config.yaml
num_hidden_layers: 8
hidden_size: 256
n_experts: 128
experts_per_token: 6
d_expert: 64
d_shared_expert: 128
hidden_act: "swiglu"
moe_layers: [0, 1, 2, 3, 4, 5, 6, 7]
router_score: "sigmoid"
normalize_top_k: true
routed_scale: 2.45
balance_loss: 0.00655
balance_bias: false
init_std_router: 0.00708
lr_router: 0.000962
vocab_size: 16384
norm: "rmsnorm"
norm_eps: 1e-06
tie_word_embeddings: false
optimizer: "soap_variant"
learning_rate: 0.00537
beta1: 0.95
beta2: 0.98
batch_tokens: 65536
max_seq_len: 512
train_tokens: 290100000
max_steps: 4427
dataset: "wikipedia_en"
Below are experts of layer 3 (counted from 0) of a mixture-of-experts language model. Rows are named router (the router's row for the expert), gate (a neuron's input weights, with its number), up (a neuron's input weights, with its number) and show model dimensions 64-127. Each number is 500 + 50 x the weight over its row's rms, rounded and kept within 0 to 999. Numbers have three digits each.
After each expert's rows: "comes after" lists some tokens at least twice as common just before its tokens as in all text. This comes from a sample of Wikipedia text that the model never trained on. Tokens count by the router's weight.

# expert 78
router:517458492559568573470475448520406392483452522501444442471442465518473502538478553556456491532451435477445423603592467470436499473528453521413437457466536460505443515467539492445347587514399516
gate0:601515522538491436501539507517556495564530547487519518529508393617439556532404489475494438548512475476484523478567559530543482543421543516411575518499467447419543518469547508560459499610487495
up0:408507469546600472543532592451420624449556484445542472531496451611521504495572526483398524518516506456452484519534538449443547517538502505536523509544460496514498536465478499547513595484423477
comes after: "|", "-", " |", " ", "==", "\n\n"

# expert 67
router:516592513499437483524507510487465488506384485591494490500423429429518461481454567503453508576572519508483375513428401467478497581460467557485527460372521526488470517472455398497408530486447422
gate0:522525597513531613435459469490530520528455506409431479510497503437519458538450508505496495458564574445491406492466486504563425502471375558445488528525473575499530413515473462547540526510486560
up0:500542557519521526473472530491536461441504490439428437462442490430487545516577475501509465593386535438460468458623493517483444407556496346536519458531470473595509558436465418539539509443460543
comes after: " ", ".", " (", "–", "00", "′"

# expert 6
router:555462465505519530597480462511493422429429533582492477536405454383462467547471528497567489522484462477481539486489488512499468563517476498545505425403502500476394445435462450522549517491468450
gate0:606480462595526421451469501469512450397526560423540537505376424485610542469489440474568516538489439435508546522416464483529435453554539439472538496534523571466481375497464561478463554567506482
up0:552488472444440502475476545426500363467566499371527386534475461425539531518562518447476502553486464528440560537519457594512494465549529518482520500519528549514427505456489493488484511581569547
comes after: " ", " |", "|", " in", ",", ":"

# expert 106
router:499502525610514520466469493487528518537363485470494417486357554503605522510458533592538429555529496511526456548511470480420485476532512527482497421509556531520365481588539445444469469555404533
gate0:429528482491426558445558495499499451580518500433489428455475509536527570614430555496462488548405522555576459526403488578550518510487463426602587477540474523566498456597454482609497509454470451
up0:494414487520545444400466510460530493570472481407473462505481458572417538552485472458474410526533553465539510475493523455587530409527452560499636498453452535530542478565523506540424436403429448
comes after: "==", "===", "-", "|", " |", "\n\n"

# expert 83
router:542459500558448493541522447486487477443506575557421458547471499431499552520502508631453515537544546540546491597542417442420387550481460460512499557491535382477495416469515476514496628505400437
gate0:450510524573484510430588495486456453515475525575614468551498571466526440524522522545463454484505532445566498531446560590511395490490515466519549494533527333455515577390553493503548603538539483
up0:435418479508551485515513488493551565519421476510416462523543568513496495475527396426520442481565536487480543479556490449494495421508397477516560564527367514502405481521525463478549521494492567
comes after: " the", " a", " The", "'s", " his", "The"

# expert 18
router:580465489521485509609504390504475477494493525555441418553423486409462527473465496555478484527467515515483418581509372461445464542500453478416527469440541451493479451475420503388498547508475416
gate0:528460495539524575497476486458498489490622468504554423549483517503597430457478453449529503436481567579480546542465464424515529491424476470541427590572560431471554476446555443488600526463464516
up0:542482476409531517547479556624532436492470466503526530448465441521464455576540433524533512512547534476577419521433451478529474450525478511459535510444517546644525456459469612545568659503480521
comes after: " |\n", " |", " in", " United", " at", " States"

# expert 47
router:527493512455447501506576442483485485518512567590521500566442506434459507468479594566468464544495449514429489535447352455409526587469452412451573509479553535498499539469413456453431547452432458
gate0:515456534455511581512469538509517505479548526374547414483428499583489450465559478561589502411524522473538554418501494525571452451532470531454508501556440507564515525410423432480464460403527454
up0:511529584515508555461550499541503549563465460412555547537484552395507521493542482558494458495464628504439541501488472435569490467494495532450605489552654543511488617352462488392440433556506483
comes after: " ", "–", ".", " (", "00", "10"

# expert 121
router:520532460556458483482526500514469451494438521599489551475421436497575457445444558514478490614505477508473378563486431490443504555444505477445544479389527570510480539483462403479392534498425426
gate0:544479496440604593494512553591489453385545533493549488486561402517480565490459506501449565546565478542444490448579391529539488447484525516439470553531587524581503500597541504540574465515463534
up0:507521551502456464563449518548443491460471460550494466508548574480492546464540521485547522480506503523413422480331458520533546544509533496497428513463472561560491512421465543489482610471518467
comes after: " ", "20", "19", ".", "–", " ("

# expert 68
router:474576593601491509542586522460470501471463554485462508448536482460550529482589530529458520540571582560556490530490393474418393502426480508557471535487517479507441472501632478584484564450402485
gate0:495675460510546475462559411480500488550486431500540497557511495493511508550450446481493442446500515488532497458443547476374579439496479450572591514509424550425468426547432412551528371499445527
up0:540526517441414470474487563487522546440584443520479491487488548524533469461473484486596512520437534482477537478542466357451513408458552513535460465496457488467465461593555454669517521512539521
comes after: " the", " a", " The", "The", "'s", " his"

# expert 52
router:503474512592483566506518497522524455518402571439456477514500532514481516465434597487514512553503502461484441520439428448506477499476428532448463493544498562624454482499448490462486514447504441
gate0:406520610537465545500478531498545410490463558529486495506522527571508412551511573521522519466481564496444431525510448420540498470475513508460536587492455511524504546520504550606467521502590583
up0:470481591494414478454565410535474479547443507383523511492577493526543545561583533598530496517479502506563569595441471520606448425482470410475494528585475616603535415460508538375489525465519512
comes after: "-", "|", "\n\n", " •", ":", "20"

# expert 41
router:494545528418507534519566513444553462445430472438457508578454482465484499529454464528506493573460434547516471483493548504407404506453479428437431537425605501564529468447570460498511468424524570
gate0:412545467460546531470559506473434532499559560553503574447532476507478481524473453520511538540624478576576479432489465493461492547503430565568534429413409477521659465445537465548531517467368542
up0:508535474464434589491488477490480420387473466525494566504472478475427463540470480553468550558535451542592549481600480535516434444506467514522514497427494521511575466542499557569407520435469508
comes after: " of", " in", " to", " with", " for", " on"

# expert 30
router:558473486518465522601487400472482465463504525574435423518427475424458542482494504544476471556460531503493427552509371468447466541511461494423521454439533442484458462472427495372507554494464405
gate0:502573577440433538506494470499553541494554493502505541452483491428375548508494528536507485507596426511526572563495509502458377565450468471476539471524589567606378512484421410522517579418472535
up0:561471528527460442418532390494579372498567556472496507486485455443537465460554528499561501484486468440595483547584470492448596465609569483503438497530515587504474601384433445560607524572482462
comes after: " |", "\n", " |\n", ";", ")\n", "3"